Weights of a small mixture-of-experts language model, trained from scratch on English Wikipedia.
Size: 14 layers, vocabulary 4709.
Experts: 16 experts in each of 13 layers, 48 GeGLU neurons an expert, 2 picks a token, a softmax router, a shared expert of 128 neurons.
Below are experts of layer 9 (counted from 0) of a mixture-of-experts language model. Rows are named router (the router's row for the expert), down (a neuron's output weights, with its number) and show model dimensions 0-95. Each number is 500 + 25 x the weight over its row's rms, rounded and kept within 0 to 999. Numbers have three digits each.
Before each expert's rows: "raises" lists some tokens whose logits its average output raises strongly, later layers aside. This comes from a sample of Wikipedia text that the model never trained on.

# expert 2
raises: "ing", "aying", "et", "an"
router:528454515527496477474494475495495488493465472516533505517502530476485509487509417506507515534528482500446515475499494511521458466495476512517514479506477527510498463441509507474483491508553466510457492497530521503467487461463493498489502504471485510471517477535541485538503505544485529518
down15:506533475511538477472494486487446539521493552483462489485511484518538508486494488499478526513499535509492489473518449486505520502512476529533497535531476496549488441511502474464534509490502516517448517466522508501429476507500499519464478520485483551467500487491492488464496535500499508498
down16:487517510501476504492531526513555458443485500493458464513477512466484440461495484545504519443444472479518546462489495485503502503495476492526505476481498491488488462510506496546518495505474531469490512501513492516514508498564494531504500489511543506505476497527503499479448495481527498480
down17:479488506493470505495445499540480514460517492504529501532496482462521520496511470445471482483485523516478519480503491481482467477473471528514470509508514494525522521447493526498503464493460500505527517478483503502514464520521533510503525494515453497506487508564483467506529477476531523583
down18:525509523508483511479477476522517474485469492489562481498529516492488438512503519485552517538553461495525502463508512532481513494459512465533468463499539503467472533494527502503515492500483499462464526508491509524490489511473527522480485493474515509499467556520479517471482488464472460521
down19:546507518475476507499487480513495485470520507495465506507507515503501520537501439462528500496483470465505493510460504520466504514506499480517521513476535545516481527472476473532494544535488489463447530478511506497496538501441502527465457477537525532472540491524496481526547491502527514489
down20:469531526495512536492539475490487505509491527484485556487542557531503534485482515491474500505507475511485463445526525451534497500494525498489488490453452531481474472499545469508544488475513478488547518501508518457512520480511482454488471495494516486515479490512526520463495475509472482510

# expert 13
raises: "aying", "isting", "ople", "om"
router:514529550449512530511483469507478536515522499547482525509477543509511478537439457514487502468492457498504528494493531494528472466541514489577507507489511485485502492522521486472525525495525494495508479490559490525504520499512481484464503497511486526479500497457511505495535491482532475468
down3:496506512502508470514471490499492478544465488515475493492444526509496494530512510488481505471514511443474507499511508502475502532493456546476509438487477543495492518473488479506458536510485519500534464518478505487542467530516510522484482455462458510514474485498574483520486520468507482518
down4:523481472493522469504448533477480503508528483533484511496508508518491520527514532490491476474523486510536515543499451575526528462488503514505505504486469517509483466454516517486540511482517531502577506510460469527484493527483505549476534477490477489502524463498503492509501470496473523488
down5:512524517485480501496527499533543494494530518490462467468500521480523510497493524507507508506442489522517476536486466561492506473454517518491494542499479473515509507521511477459513455511486530497512519501461519479461517527520472528481517463475497512511506525600505482508520512525507482506
down6:508464465514502544541479462512529539498473487522546506532510528496496492516523481518499531483514491502505537475522525517478543528493467491514520531496482466497500503500465506501523539498467491519408508500530529464528504469490501457495565509512491505520503506520501535514538491489519516525
down7:512500492473548471474477502494459493486511537521453509491524468451463513524467477454496468513484477475452519507491469491521508459489516532514540515482458486491531525480506461471508488464514504536506483477486495475466500494502480441516523488486520461475512508441515508489497496510496516456
down8:538499454485480483505484496512496507509550527503523524496476478506484577460480544496525459479531514517504513507499498513520524446489505495520467586493512528531531493469505526485482540474537509505546509541499519552517513502513501528507531511533504510509500507492490497478502478498480476494

# expert 5
raises: "ance", "ary", "able", "t"
router:465502483483488497510497485502509435494520495482505521502462535487524509541565482501515463445475533471550533500494484547509490491502461522501493498496489518559491460489505494503524509509490495500470478519459483538513498484484518474505502460502462494547492486542454482491506471504484548510
down15:509541464504530496458468507471460510499553494545480492492497530490541514467492511470494512519522545527509506463504465511503519515480485524471485488515505505475533429492519503489485518521541494496537513547516456475472448486505450513486505490508504508481520440500462503479491487513487503487
down16:478498481491477470487526504542540482538504495494469500491487486484492429491486507541466526493482484496503530487508495470508511513487505428536465479463497488512508460507507459534538495496560486462521511465512513506515477511544471498518510516487531530498527505536504556477496462492502472496
down17:473490475481475486478502532528459538485550502519457509494522534460474511522492498499490527509507502528470477511439517498497498490512490518511483487476486502502473556502495516466500484510524475446487532517519536522475450524457540490442487530484486458476518527508508506526526500483510468534
down18:556489527526538507505474514527476487506537467498501506466508497474499459479523504529527539531528483476485523453470476500483524510439513550488515469564543451468509491488466524496493509483465511526500467492465511481482506497496524481510524540468521493502537503483491504512501500482510489533
down19:551500480578473475529510510499453504485516529495521536516440493508446516502515483452522514476522503442490516516455499464475496516519503471498515473519470521501485526483500478518514490533547515477503507460496537508468524494502493498487531492526511516541477488490500499469502458512519483502
down20:461477504486483544479499524482469527515478521462489520512495544501549527505489468463476514477455473534531455493523535452504556467505520497481499464498510518483457486557511475480518515500502496493553528475492515498502487503459514467530514518498526476500479499531523473515512514500492519538

# expert 15
raises: "gh", "iam", "ow", "ley"
router:540478498482532521472503474518480527517520536486482533501543463516447476480487510530479481433488520485501502527511482495473519485453537515504488523512509555538478536509549477504513501505483492489461484533529507512443504516558517508521484489494529499470539490516493489540495512484486500507
down15:542487470516493513545454496493486503452478536479464502493520507490538511483491496478482510491513508514492495475455484482534487504496509510482490481494515473518523447474538477444488555528557489474507506511509498474500466499532480491467497504468551537476479470519542468502488451481498519494
down16:518499477528505515492494498548547467483472483459534479503499512500469440490512507513475519475438537475511540470539497471515498536490523490529491483501528482501478459477447496544543540489507530490495510466510520498495528520524483500513506512473515538503507493483486520455480470488514489454
down17:473502494518495465470500531520440548505481505452489474491560513479474493473509491493484475519483524505496471529483456473482467512471467482527545513505483528488502501462455548469511488509504455476524540496506485485520458518507505470505516512494531460502538511518543472514505479511490521523
down18:535516511485476553511484483514468491492479458506482514503507526481489507496474514474490516501523523443528543488520523491497514499495499519515477501530556446510495510498498491493432494512497485472522475499531526482478492500493504444455475481477488543520515547546500552518473455507472516496
down19:509469448489487531490540522509492495455497543506529497493470500493463513513508467537499488478514475483477495509475495489504538507523516485541541500499481471539547493485509473486493525494525480504437512503511472468451483484497483507541464482522479478472534468546499506425493488500508525509
down20:461503516510518473506505498502473506525493505513468517500444497546511493512487514531502498498510523483512475494510498452528479505529490487512515458486521517483474506496506464554534493515537499472611512483474474517508472500479480466538513502527509498494508445517502519469485480471490476548